config.toml
hidden_size = 384
d_shared_expert = 0
hidden_act = "swiglu"
moe_layers = [1, 2, 3, 4, 5, 6, 7, 8, 9]
n_empty_slots = 32
balance_loss = 0.0102
balance_bias = false
vocab_size = 28542
tie_word_embeddings = true
beta1 = 0.93
max_grad_norm = 1.0
max_seq_len = 2048
train_tokens = 505000000
Below are experts of layer 2 (counted from 0) of a mixture-of-experts language model. Rows are named router (the router's row for the expert), down (a neuron's output weights, with its number) and show model dimensions 0-191. Each number is 200 + 30 x the weight over its row's rms, rounded and kept within 0 to 999.
Before each expert's rows: a language model's description of what the expert responds to; "comes before" lists some tokens at least twice as common just after its tokens as in all text. This comes from a sample of Wikipedia text that the model never trained on. Tokens count by the router's weight.

# expert 54
Description: Digits after a decimal point or comma, whole numbers, and units in measurements and statistics, such as 92.3, 000, million, km.
comes before: "| ", "|", "% ", "km", "(", "m "
router,187,172,173,202,183,158,205,211,188,193,136,216,231,137,201,222,163,208,248,220,218,234,190,187,159,247,175,258,223,167,173,170,176,195,230,235,215,217,229,184,179,156,193,201,181,181,226,243,175,204,226,184,218,178,223,265,166,170,169,213,184,191,215,167,177,181,207,196,195,189,241,249,246,261,175,203,181,164,208,233,203,215,229,245,197,189,214,182,241,239,185,211,218,162,200,169,242,195,254,211,200,216,168,179,250,241,176,195,184,164,204,204,221,191,163,192,202,234,160,206,177,180,222,241,166,176,207,174,154,166,174,154,231,203,189,217,207,213,196,181,171,199,163,162,231,161,203,196,225,208,170,216,237,236,151,179,227,164,252,246,195,132,239,180,189,148,177,189,201,172,143,224,228,196,237,198,188,168,181,243,215,224,196,183,183,195,201,182,218,174,216,161
down0,182,231,154,155,225,158,201,251,243,221,191,187,207,184,179,169,185,206,201,139,190,256,207,200,183,177,206,206,234,202,154,151,206,191,196,160,238,242,178,176,221,206,177,240,210,241,242,213,178,189,201,222,215,188,156,167,228,210,174,176,237,204,175,219,179,204,275,154,151,185,143,240,234,164,151,187,217,182,189,244,212,228,189,166,213,191,178,226,166,245,122,227,217,220,214,222,157,225,193,143,185,203,182,213,187,172,141,185,186,242,185,188,221,184,217,217,270,232,169,190,190,227,175,195,274,202,249,218,174,272,238,158,222,169,202,128,221,175,182,269,250,252,198,219,149,223,227,181,146,191,238,189,157,185,195,199,169,257,191,204,147,207,211,228,233,207,204,194,221,171,205,168,226,224,199,215,197,202,227,188,211,186,192,182,195,257,181,237,186,256,186,220

# expert 15
Description: Newlines, table pipes and separator rows, and section heading equals signs in wiki tables, lists and headings.
comes before: "| ", "- ", "\n", "==", "===", "The "
router,215,161,161,218,162,139,219,182,142,177,170,210,224,161,181,231,176,201,246,191,214,238,174,151,157,169,203,205,202,190,171,203,184,242,215,210,204,210,224,181,155,154,165,217,215,192,202,251,202,204,236,173,193,183,186,230,203,174,156,180,195,226,195,211,178,189,197,217,194,168,226,228,241,253,163,204,179,174,231,247,243,176,228,218,156,230,219,207,233,208,145,207,201,175,177,197,234,232,213,192,168,215,187,210,232,215,175,174,206,164,216,191,213,179,197,229,230,226,187,250,199,164,188,241,209,196,183,163,162,201,185,174,251,199,220,237,192,208,176,168,219,159,142,214,219,181,129,195,208,200,178,178,287,199,202,213,214,187,204,244,240,194,230,141,214,167,225,155,215,235,196,241,208,192,237,198,141,214,165,216,216,244,158,172,160,215,166,188,253,141,234,211
down0,230,223,240,233,245,149,212,202,225,220,242,159,233,199,217,162,185,259,183,157,207,226,221,180,207,152,147,235,205,216,245,189,204,221,251,199,167,182,171,242,175,224,145,201,208,202,168,242,198,248,206,216,192,149,191,239,133,161,225,181,225,199,182,236,190,167,232,153,170,176,171,161,187,215,185,172,204,182,184,134,185,212,163,181,178,258,165,199,199,195,241,126,191,163,197,224,202,184,220,184,191,240,216,186,202,169,172,200,209,217,232,269,185,187,202,205,253,239,200,241,149,180,246,184,167,240,160,174,200,179,202,170,262,148,178,207,178,190,212,241,227,160,191,173,208,188,196,193,228,129,252,213,201,221,163,231,179,187,131,186,159,163,195,217,177,185,247,190,262,253,177,189,220,215,202,204,181,232,211,199,172,226,228,186,208,212,162,182,185,192,186,203

# expert 16
Description: Colons, dashes, and year digits in list-style infoboxes and career tables, such as 2014–2017:, Preceded by:, Species:, Height.
comes before: "–", ")", ": ", "- ", "0", "201"
router,214,164,172,233,181,169,222,164,165,202,182,261,212,179,141,222,140,221,246,221,229,226,234,159,165,201,226,245,230,199,188,186,142,224,231,204,268,189,217,197,165,177,219,193,154,193,167,170,194,224,217,190,156,192,191,247,188,227,189,185,188,218,207,232,145,177,191,208,178,172,249,223,222,229,190,236,207,177,191,207,222,215,245,179,217,234,231,193,207,200,169,209,183,162,202,221,228,243,227,151,147,202,174,173,218,235,173,176,214,188,212,195,221,199,206,152,226,215,132,257,204,186,196,279,191,203,214,191,136,174,173,182,259,207,188,223,214,265,178,160,208,209,155,174,180,165,206,180,233,202,159,198,197,229,177,189,224,194,208,248,207,161,213,189,227,160,184,173,231,228,205,236,238,228,220,191,191,173,172,230,208,217,161,156,178,206,200,186,237,181,233,154
down0,185,181,165,200,198,193,161,151,224,214,179,184,205,161,157,137,169,239,218,143,211,215,251,193,184,241,183,177,190,132,222,179,237,247,208,199,218,207,185,194,151,174,191,148,177,207,192,183,218,153,269,192,203,196,188,238,184,171,158,230,236,210,223,257,163,244,218,178,210,142,229,210,204,203,232,167,224,203,190,223,192,185,181,229,247,190,180,192,186,207,200,183,196,210,213,163,231,202,184,200,275,192,180,216,204,228,214,150,200,158,206,205,252,215,170,216,209,217,217,168,195,164,189,163,245,191,221,213,197,159,148,207,191,188,225,215,231,222,215,183,212,175,155,190,217,141,224,284,250,218,214,162,200,217,242,182,195,217,128,173,219,140,149,225,168,190,238,208,228,172,176,162,246,219,214,178,187,199,173,181,227,182,261,227,220,200,213,239,177,175,176,163

# expert 9
Description: Commas, periods and colons ending a clause in narrative prose, especially before quotations, plus that, how, whether.
comes before: "The ", "the ", "and ", "he ", "He ", "In "
router,222,164,149,249,152,178,224,179,164,182,151,217,194,203,178,221,147,221,233,196,203,213,181,174,197,206,206,261,238,203,169,159,180,208,218,234,218,243,229,178,153,154,201,169,192,212,171,186,176,236,190,173,212,161,223,223,168,208,204,206,204,230,221,213,161,164,202,210,185,190,250,236,233,203,160,207,170,169,204,236,239,161,204,210,173,195,215,205,218,232,172,236,202,169,183,164,264,265,216,188,142,212,215,196,253,208,190,155,208,152,208,207,250,161,192,203,200,208,171,222,146,241,223,223,192,208,199,180,162,241,208,175,222,211,199,226,249,243,193,183,223,213,192,179,231,190,138,156,224,212,200,170,227,205,166,211,233,195,234,209,199,181,197,141,200,151,184,183,184,236,163,220,215,234,226,225,166,184,174,236,222,254,176,161,179,214,179,205,188,179,271,171
down0,167,176,196,254,209,198,186,220,233,199,223,164,203,131,183,177,189,240,216,177,212,229,223,173,172,246,247,213,221,187,158,156,242,216,185,233,193,172,221,183,218,212,184,185,225,189,254,186,204,169,181,182,187,192,175,209,213,164,223,142,204,179,208,182,222,229,183,258,194,237,167,194,180,244,234,140,178,175,150,169,183,222,250,232,204,223,209,199,196,243,169,224,178,251,177,244,205,174,239,153,218,230,239,177,188,227,263,200,188,214,271,198,181,180,206,143,206,168,202,173,160,221,256,185,264,186,164,153,202,206,209,184,147,163,214,141,177,162,222,164,221,206,189,167,133,245,145,225,232,153,219,164,230,176,233,164,167,207,182,223,224,222,229,147,213,199,207,242,228,168,215,224,165,238,218,212,171,204,181,241,156,164,239,194,247,169,184,187,193,189,222,211

# expert 7
Description: Common nouns and adjectives naming fields or domains in expository prose, such as social, music, research, food, political, learning.
comes before: ", ", "and ", ". ", "ing ", "ation", "ing"
router,259,202,148,252,146,194,224,212,181,194,155,202,223,156,208,205,118,261,224,165,224,245,186,226,180,194,229,244,242,207,220,188,210,183,244,236,229,213,173,164,207,127,213,179,190,173,171,192,173,212,234,171,160,207,214,227,183,172,171,173,149,233,223,177,189,185,221,221,234,208,194,251,196,217,193,249,161,154,242,232,202,184,216,191,194,245,169,204,218,227,141,224,213,193,190,166,248,246,219,170,141,245,179,184,213,222,207,209,212,141,234,190,234,210,198,177,221,244,180,209,157,190,210,211,152,192,208,191,179,224,202,180,236,202,187,188,236,203,197,152,221,163,182,190,204,182,183,174,234,204,182,179,221,172,216,167,204,193,246,238,202,189,225,173,209,169,193,178,203,200,156,228,208,226,241,207,149,190,152,194,244,180,175,194,171,202,167,192,249,205,219,191
down0,231,191,193,186,214,245,227,218,263,202,181,134,269,189,168,165,154,201,173,243,207,198,146,215,188,234,198,221,214,156,144,169,202,209,214,239,151,192,226,247,160,233,261,183,197,235,197,205,201,168,178,258,189,172,210,185,198,202,193,167,197,199,143,189,196,228,101,271,170,155,199,266,206,217,171,154,219,244,187,189,202,199,217,245,213,201,183,232,192,191,162,178,156,208,232,213,182,183,172,221,176,191,173,138,232,188,176,215,196,194,190,193,207,194,196,172,216,206,255,175,169,221,189,224,216,210,203,227,179,222,243,195,177,173,208,221,196,207,225,217,206,250,185,208,211,199,188,217,217,198,177,194,189,172,215,192,178,273,151,144,175,224,225,194,294,190,228,208,179,255,164,158,200,238,219,179,206,178,196,231,210,193,187,192,146,242,189,203,231,188,159,197

# expert 14
Description: Whole-word country, state and nationality names after in or of, such as Italy, United States, Japanese; also final year digits.
comes before: ", ", "and ", ". ", "to ", "in ", "("
router,246,185,174,237,156,161,245,215,175,194,152,260,211,166,194,224,150,229,223,222,181,241,197,191,164,234,197,239,216,175,150,216,178,208,191,234,192,263,225,153,185,152,187,156,185,213,176,248,156,228,208,159,188,174,210,209,193,170,149,226,181,261,213,218,165,148,185,232,200,202,192,214,186,223,200,203,176,154,227,231,214,214,205,228,187,242,222,206,221,226,159,222,213,181,179,191,233,229,229,163,160,269,200,136,226,220,190,160,204,123,215,226,249,199,213,196,206,244,153,188,156,199,209,280,160,221,202,180,196,213,199,188,233,193,174,215,210,214,209,166,213,174,159,179,226,177,186,184,237,198,210,168,221,208,178,212,213,198,211,246,197,162,251,171,218,176,176,162,199,234,162,210,195,199,236,220,161,167,163,252,203,209,203,194,199,202,185,205,222,197,256,146
down1,248,217,189,239,211,223,238,232,143,214,258,195,231,221,214,192,155,185,138,192,173,206,182,195,200,212,166,208,258,194,267,216,204,213,222,198,223,166,196,248,198,162,215,178,170,230,247,160,145,196,214,186,150,248,148,168,243,169,210,190,248,226,220,182,220,228,239,209,184,203,189,154,188,188,161,235,176,195,210,220,198,161,194,224,149,197,196,175,143,231,262,168,217,178,228,204,220,205,201,180,228,205,222,213,136,187,147,211,158,158,199,210,179,279,201,175,193,209,202,159,191,180,223,216,170,207,210,178,235,191,216,233,210,225,199,175,209,214,167,173,202,181,239,199,246,176,179,213,218,251,216,203,194,213,238,120,185,135,210,195,208,165,221,193,209,187,248,160,199,199,247,220,253,219,175,200,235,202,255,237,230,229,188,166,214,207,218,214,209,196,188,212

# expert 44
Description: Main and auxiliary verbs right after the subject in narrative sentences, such as was, been, became, began, arrived, moved.
comes before: "to ", "in ", "by ", "a ", "the ", "on "
router,190,177,164,229,182,145,218,219,159,182,153,210,228,160,175,182,145,246,225,205,207,257,192,186,187,222,193,258,250,179,203,181,169,226,216,240,221,237,194,170,183,159,197,171,187,166,172,203,177,238,195,202,193,217,224,225,202,213,132,201,183,192,236,190,178,201,233,231,198,239,239,231,252,236,207,267,152,171,228,239,227,182,237,224,180,231,197,200,227,238,140,236,176,167,145,154,246,199,217,200,127,243,197,157,252,245,184,204,211,123,203,176,232,191,176,198,228,222,150,227,166,173,198,241,188,195,166,153,184,239,195,149,231,193,217,186,212,213,221,185,206,214,171,167,182,153,196,179,202,217,174,203,240,192,200,180,228,184,219,219,187,200,247,149,216,179,206,207,205,256,166,233,243,227,255,218,140,190,157,214,204,169,161,186,189,172,174,210,233,186,237,157
down0,206,218,145,162,199,164,188,173,216,210,194,231,174,154,212,196,208,224,134,178,177,197,192,205,191,195,239,207,263,202,216,201,217,183,177,217,204,214,144,198,196,196,155,233,199,234,136,214,222,286,198,189,157,238,222,217,201,186,231,177,218,188,203,180,231,177,237,189,166,119,179,179,184,203,197,193,216,216,176,176,176,206,180,189,141,254,182,239,181,176,191,228,279,205,188,180,179,195,205,178,212,183,246,245,178,181,224,221,205,173,251,221,261,212,191,194,246,211,221,246,177,190,276,241,141,165,199,193,240,140,170,227,175,227,176,227,181,220,184,187,203,184,205,173,223,152,200,228,185,191,162,187,226,196,194,183,202,191,189,184,224,136,196,220,180,198,193,163,173,190,174,195,190,165,163,229,196,223,214,204,254,165,237,189,196,229,173,214,145,219,160,217

# expert 21
Description: Verbs and time or cause prepositions after a subject in biographies, such as left, arrived, during, after, because.
comes before: "the ", "to ", "a ", "his ", "that ", "in "
router,191,152,153,244,147,170,190,184,149,195,144,235,224,174,193,188,176,238,249,201,206,252,170,202,198,231,186,246,225,194,202,163,188,217,232,266,222,226,179,146,160,163,192,154,172,145,209,195,165,249,216,194,218,213,232,216,193,209,162,190,164,201,211,196,153,184,231,250,183,226,226,228,231,209,187,266,162,148,231,225,208,198,232,240,195,230,196,208,193,211,166,185,177,182,133,172,252,204,214,167,154,230,183,160,246,238,183,190,209,132,182,169,202,214,183,169,209,205,165,231,173,172,221,227,210,222,162,163,160,249,188,176,243,208,221,179,221,212,194,187,215,202,163,180,204,175,173,180,217,226,189,211,259,186,198,189,192,211,211,232,194,162,238,157,193,178,201,190,200,216,183,226,235,250,224,192,159,205,153,200,213,199,177,202,176,174,188,220,224,183,230,152
down0,231,223,241,237,207,177,192,216,170,201,227,215,214,216,159,169,229,252,230,220,193,206,191,168,198,168,203,192,178,155,202,195,181,219,166,229,164,229,205,186,223,147,159,167,273,125,142,180,204,216,258,154,199,213,208,190,213,196,265,182,205,205,203,244,192,167,194,204,198,223,157,243,174,205,225,245,231,219,144,192,207,172,145,183,181,186,220,143,284,167,172,171,211,188,192,145,256,199,179,186,230,210,249,165,189,199,246,238,201,181,189,185,208,225,161,209,149,150,175,169,210,226,164,180,208,197,192,202,209,186,136,222,165,230,180,213,225,239,156,170,176,281,157,180,212,216,216,224,247,229,229,188,163,151,111,188,248,226,177,182,251,218,218,198,212,213,201,227,213,189,216,172,200,174,189,196,258,239,182,196,181,197,219,203,195,207,175,168,231,246,199,216

# expert 47
Description: Plural nouns and demonstratives naming groups of people or things, such as players, people, members, students, these, those.
comes before: "of ", ", ", "and ", ". ", "in ", "were "
router,194,187,161,251,156,160,204,229,165,208,149,244,209,184,176,209,109,256,205,167,206,269,179,200,166,213,190,234,233,226,210,183,189,230,247,241,248,232,192,169,213,147,181,209,194,167,177,233,184,238,217,169,198,220,201,223,189,183,172,185,170,225,195,183,182,183,213,205,210,195,188,266,202,245,203,229,148,149,246,202,205,172,226,224,157,228,215,215,207,213,165,206,196,187,188,158,239,232,227,193,158,207,168,184,229,241,166,206,247,175,217,197,240,214,174,174,193,241,158,230,124,183,205,218,174,186,212,183,185,247,201,177,246,226,173,199,249,219,185,168,203,182,183,175,196,171,199,205,223,189,201,201,251,201,172,180,231,189,218,232,196,170,275,129,224,186,199,187,215,210,160,236,216,195,253,209,147,190,158,206,190,195,198,212,193,173,184,177,234,179,237,172
down0,250,182,183,166,191,247,163,217,224,188,218,177,256,221,180,225,189,250,206,217,221,228,240,219,169,154,217,217,168,226,163,193,235,200,191,186,189,199,158,165,187,199,220,165,221,179,210,175,167,209,150,192,224,218,205,226,210,219,228,204,188,223,197,202,145,223,174,229,213,176,190,262,188,274,200,233,195,176,195,229,190,202,253,159,246,190,218,166,213,215,191,219,247,189,149,222,195,185,232,208,201,200,246,171,200,206,228,194,224,186,193,180,159,171,217,184,135,265,160,121,247,190,209,175,161,147,247,210,189,202,180,211,197,253,207,146,202,166,219,198,181,211,163,241,192,197,181,203,196,227,158,175,214,170,219,170,178,216,208,212,160,181,151,248,208,198,198,185,173,144,280,183,189,224,228,191,219,136,211,208,211,171,214,150,167,206,238,247,234,82,198,170

# expert 29
Description: Line breaks and indents ending list items, lineups and table rows, plus table divider rows, colons and degree signs in coordinates.
comes before: "- ", "| ", "\n", "N ", "\n\n", "00 "
router,190,178,164,268,172,169,196,192,189,151,166,205,199,170,133,219,155,227,234,190,228,230,206,170,200,214,203,215,235,190,208,212,179,225,243,228,215,189,201,182,155,191,199,207,193,195,199,247,167,225,214,227,170,169,180,249,179,178,144,215,206,226,218,174,189,196,214,182,179,183,225,218,226,265,188,205,195,172,235,226,222,156,195,215,134,200,232,207,206,191,190,206,183,180,166,194,235,241,225,194,183,231,168,179,202,232,199,158,229,172,201,192,231,204,204,194,254,227,166,234,178,192,194,272,214,213,193,176,159,193,158,169,222,212,210,232,205,232,191,186,212,200,132,149,170,177,165,163,252,195,159,192,244,226,174,192,214,172,221,253,203,171,214,138,176,140,214,170,222,216,190,210,233,263,214,196,177,181,180,237,215,222,207,168,206,215,192,188,196,180,251,171
down0,193,209,208,193,223,160,229,204,224,219,216,130,159,212,199,206,213,225,207,210,203,235,153,220,232,212,157,223,204,206,186,188,212,202,155,194,200,159,186,115,193,209,182,169,245,148,208,205,195,188,149,204,207,185,144,217,220,192,286,173,171,177,157,197,206,218,198,196,171,163,204,139,211,145,189,226,235,206,244,192,188,163,225,191,207,187,200,174,183,204,223,277,170,234,169,187,185,248,121,200,217,210,165,172,195,201,198,239,135,200,250,198,215,207,241,187,221,235,174,223,184,183,217,227,265,151,216,181,212,169,174,204,240,230,186,225,140,200,194,211,176,264,162,204,182,248,202,219,141,218,257,174,217,129,208,207,207,156,263,216,206,265,224,211,165,200,218,227,174,183,171,185,185,173,216,157,217,148,184,244,207,221,176,232,197,226,143,195,244,196,250,189

# expert 27
Description: Pipe and semicolon separators between numbers in sports statistics tables, and year prefixes like 199, 201.
comes before: "| ", "0 ", "0", "1 ", "2 ", "3 "
router,197,193,180,239,172,171,188,183,143,173,134,232,233,167,193,248,150,196,230,202,219,226,194,186,168,201,164,216,250,224,176,182,185,200,256,231,229,273,206,176,176,147,229,189,176,195,190,187,203,220,242,131,218,206,229,233,152,221,181,215,182,201,248,231,176,204,251,241,212,184,241,239,212,269,188,244,199,165,220,246,242,205,218,206,190,201,174,229,221,167,200,202,189,180,165,211,206,213,247,137,172,200,177,188,262,220,190,178,239,175,208,155,246,185,203,221,223,195,126,262,180,172,203,279,185,218,220,172,164,181,193,194,208,224,198,200,185,234,200,145,186,208,107,210,223,183,175,165,215,173,177,180,246,240,192,169,180,225,237,238,190,190,212,178,207,121,198,150,184,221,147,241,225,252,217,211,168,197,160,250,203,227,155,128,173,175,170,166,210,171,221,196
down0,169,210,200,170,211,114,208,232,237,200,174,162,240,213,209,249,178,207,278,241,164,257,182,248,174,219,189,217,178,207,182,178,182,213,164,208,184,152,160,222,165,228,217,242,204,196,151,156,150,178,211,231,149,120,162,234,157,192,192,213,246,168,187,190,207,163,225,214,182,204,179,261,193,154,184,217,274,191,213,205,228,203,180,183,129,219,228,211,225,264,198,255,186,222,181,208,197,241,236,220,163,209,161,195,186,217,212,178,161,196,212,226,248,211,260,175,176,197,194,238,190,195,203,206,226,157,223,199,222,165,195,222,191,187,195,200,188,206,194,209,200,192,216,168,223,182,198,240,241,210,207,233,207,244,178,199,236,190,190,149,188,221,172,153,230,175,226,237,135,237,176,189,175,207,198,257,183,244,233,188,170,200,191,245,204,213,182,255,150,204,156,222

# expert 49
Description: Subject pronouns and relative words starting a clause before its verb, such as he, she, they, which, who, and "The unit".
comes before: "was ", "is ", "of ", "has ", "had ", "he "
router,231,176,170,242,175,146,237,165,161,168,165,246,240,165,193,207,143,219,241,224,213,203,174,212,201,227,161,225,226,208,210,168,167,203,251,240,250,239,176,179,204,159,208,186,179,190,182,222,177,224,210,172,213,180,234,217,206,176,162,174,183,195,219,217,159,182,225,221,175,220,214,265,244,241,206,233,152,152,207,243,199,174,241,213,203,234,211,207,222,209,155,213,199,145,146,154,256,223,212,168,131,232,208,205,210,232,178,210,235,174,208,193,230,213,200,223,220,213,137,203,171,243,211,228,207,201,221,188,182,255,197,177,222,230,164,189,238,249,196,179,195,207,157,158,186,190,186,180,232,223,225,168,244,194,179,220,179,164,220,217,200,170,244,147,193,176,202,162,195,243,164,224,234,237,241,197,178,162,175,240,207,206,191,169,203,174,147,216,218,176,239,164
down1,206,215,202,197,204,210,207,203,235,179,243,215,230,247,235,206,193,266,166,179,217,202,205,234,222,195,219,171,197,195,193,199,196,218,195,223,245,192,208,156,242,188,179,206,145,203,124,226,213,199,211,255,179,230,162,217,202,220,208,256,240,145,242,191,200,228,207,179,237,231,192,186,184,205,166,238,203,207,184,199,205,174,230,157,188,199,159,250,176,146,233,143,183,183,179,232,192,166,185,117,238,144,176,269,183,222,196,225,210,197,180,191,226,194,211,219,249,211,221,165,173,189,195,233,191,187,197,170,191,189,267,185,208,163,195,229,221,213,248,181,207,183,161,224,229,268,226,179,215,214,243,249,215,161,160,210,182,243,207,212,192,190,209,217,267,194,182,170,258,211,150,209,235,217,199,200,189,207,189,209,205,183,222,189,142,195,182,203,169,222,194,165

# expert 62
Description: Last digit of four-digit years in dates, split as 200 plus 8, such as March 2008 and Born: 29 December 1949.
comes before: "| ", "|", "– ", "(", "–", ")"
router,200,151,156,217,174,153,224,172,144,171,165,224,221,165,179,224,139,240,254,211,224,230,194,169,151,206,189,247,210,185,168,225,169,208,224,220,219,213,213,162,203,175,200,202,209,176,192,215,157,228,201,195,202,163,201,232,186,166,142,215,196,205,185,243,150,145,217,236,206,176,226,224,210,250,155,192,205,194,207,235,197,174,185,214,180,245,214,211,217,232,186,215,185,162,207,176,211,217,266,169,185,255,202,178,229,258,168,173,223,152,204,165,205,204,209,187,253,217,143,207,169,181,245,281,202,192,202,165,175,196,170,194,229,205,177,220,237,231,225,175,201,201,184,154,183,175,166,217,185,184,199,159,208,218,165,168,199,167,204,253,241,171,238,186,210,160,166,180,200,259,200,218,205,226,242,202,184,186,177,240,210,234,181,166,186,191,204,209,215,162,250,159
down0,178,222,186,191,188,129,198,239,203,228,213,220,150,189,209,207,142,200,201,225,164,184,184,199,227,255,198,169,235,191,163,190,227,137,221,198,169,237,198,261,220,205,223,203,192,214,230,198,199,232,224,239,215,216,220,191,174,165,197,229,182,179,199,198,190,212,187,226,166,217,157,212,219,238,225,191,182,213,187,131,166,226,158,162,213,200,259,190,206,224,242,219,196,175,238,151,189,153,172,197,184,219,145,189,237,219,170,185,202,220,224,241,135,228,202,221,181,213,219,159,179,182,182,152,244,259,233,230,197,242,227,245,139,197,161,154,149,169,169,210,216,254,205,240,188,173,227,159,240,204,191,201,213,218,260,226,151,203,166,209,183,169,155,191,168,225,243,190,238,175,185,219,229,207,191,159,205,229,191,180,187,188,197,209,160,203,185,175,203,222,196,168

# expert 28
Description: Main narrative verbs and participles right after a subject or auxiliary, such as moved, began, announced, pointed, and sentence-opening According.
comes before: "to ", "in ", "that ", "the ", "by ", "of "
router,186,177,170,278,179,159,183,218,162,173,149,241,218,183,206,205,145,252,208,170,204,238,188,210,211,222,225,288,210,185,208,150,193,213,238,238,184,239,190,181,193,167,180,175,200,152,185,205,170,241,197,188,206,216,225,226,188,222,154,180,161,198,216,209,170,182,207,220,204,219,195,268,217,232,180,261,142,147,201,232,202,195,230,214,187,257,203,207,228,246,164,215,195,174,153,158,234,215,220,175,155,223,173,161,241,271,174,204,201,122,218,175,207,232,178,156,207,209,166,213,167,186,203,222,187,222,174,155,207,272,182,175,208,189,219,188,218,206,198,175,222,189,177,157,220,159,180,173,208,207,180,209,219,173,203,177,184,195,218,216,196,191,251,145,219,172,186,215,188,239,148,244,240,237,253,206,136,208,162,231,193,234,180,205,179,196,189,189,224,177,231,169
down0,198,192,185,214,148,196,257,209,156,251,223,235,205,180,193,163,179,162,162,143,216,179,163,260,214,193,192,201,220,238,233,211,177,232,220,170,252,204,182,246,250,177,208,269,209,188,231,198,173,254,224,188,209,183,243,230,200,194,215,163,180,211,153,205,208,235,191,207,250,200,222,167,246,247,232,228,239,168,227,178,164,169,234,255,139,216,196,141,224,223,200,163,218,236,241,196,187,216,220,225,200,217,244,237,169,206,197,268,226,214,201,202,162,189,195,182,231,242,180,230,155,175,202,175,181,265,214,162,158,189,207,196,176,186,212,254,214,200,199,180,197,201,184,227,205,208,276,194,203,174,192,219,206,254,213,194,185,214,156,224,274,216,213,144,210,206,216,218,274,214,175,205,192,201,176,274,194,159,252,164,201,153,205,250,200,215,202,176,206,202,179,214

# expert 5
Description: Auxiliary and modal verbs and clause-linking conjunctions after a subject or comma, such as was, would, been, and, but.
comes before: "a ", "not ", "be ", "the ", "been ", "also "
router,172,192,163,218,166,171,228,211,147,187,148,199,217,176,170,219,118,260,235,223,191,235,189,189,189,206,200,268,247,167,206,160,183,230,203,231,198,225,175,206,177,148,169,164,165,161,176,191,201,224,230,147,211,183,209,219,193,190,150,210,185,226,219,194,174,196,203,226,175,201,244,245,237,223,208,224,185,187,252,227,225,200,228,192,157,245,220,195,221,223,190,244,187,174,166,186,246,213,189,204,126,246,176,204,260,263,180,163,209,169,200,176,248,170,178,174,256,218,145,224,148,203,225,225,165,197,175,167,182,214,173,183,262,229,198,205,223,213,217,171,206,218,141,200,198,187,180,188,203,241,177,216,231,210,205,183,233,172,210,212,186,176,224,161,191,180,217,184,219,218,192,252,206,215,238,206,188,187,161,251,204,205,147,187,174,193,174,226,221,170,236,183
down0,253,248,183,142,247,233,170,229,228,165,174,201,163,215,194,185,240,211,192,231,204,199,163,190,183,184,196,245,210,259,216,151,206,223,218,239,197,234,136,150,187,217,207,186,212,204,200,147,199,165,225,256,224,194,231,150,201,169,224,208,183,263,185,185,213,156,168,200,209,154,171,225,190,147,181,131,199,206,230,187,200,202,192,228,208,183,187,223,169,232,228,217,189,230,178,213,184,180,181,167,243,220,167,189,231,186,141,201,177,184,163,192,243,269,161,179,205,205,221,213,182,268,215,199,204,223,218,222,198,222,172,212,263,205,210,171,202,175,223,186,247,207,156,198,224,200,201,231,210,240,166,155,190,283,199,204,184,191,216,161,199,219,181,203,264,171,154,207,183,213,208,203,225,229,190,187,188,225,157,240,172,115,216,235,196,200,217,158,189,167,225,150

# expert 31
Description: The "is"/"was"/"became" after a subject's name and birth dates in opening sentences, plus his, her, their, "a".
comes before: "a ", "s ", "an ", "born ", "also ", "was "
router,188,166,193,236,185,135,195,222,152,207,180,199,207,168,165,220,162,221,254,189,229,234,227,211,166,227,178,279,212,204,190,228,179,211,206,187,228,214,180,150,170,153,208,164,199,182,193,213,186,217,227,171,198,178,204,224,213,203,135,199,176,179,179,200,169,200,213,257,151,197,202,224,268,264,214,216,177,191,226,248,221,168,237,201,149,207,232,197,224,195,177,227,177,175,136,169,214,224,228,205,160,218,181,197,249,251,139,170,255,146,202,200,202,170,208,199,244,194,167,244,179,230,193,252,201,189,170,167,184,220,208,156,270,223,194,210,230,205,247,166,181,198,175,181,145,186,185,207,219,202,181,193,246,199,215,210,200,193,207,226,219,184,229,139,213,219,200,153,221,224,178,256,217,236,214,177,190,168,149,284,223,200,168,178,188,183,165,233,194,128,224,194
down0,209,247,179,202,200,166,204,211,188,218,252,198,179,269,201,179,204,204,178,198,242,229,204,209,193,206,252,165,184,190,166,151,222,231,229,191,142,234,207,169,210,234,268,216,162,261,214,172,181,147,191,148,195,248,173,231,212,210,181,204,195,225,218,204,208,158,203,201,240,208,214,198,124,214,148,199,210,204,190,192,208,253,214,200,271,200,231,229,176,203,228,180,195,204,199,202,229,153,185,232,249,209,212,151,175,210,179,189,205,201,224,201,207,260,205,166,155,234,208,184,207,137,146,224,197,173,155,198,207,204,159,195,213,246,195,204,242,136,208,203,214,218,220,173,225,177,146,174,229,235,192,207,227,183,155,205,190,168,160,208,214,229,149,159,193,129,163,230,190,176,212,191,244,199,204,246,183,169,244,204,216,224,182,215,198,158,250,156,191,196,182,162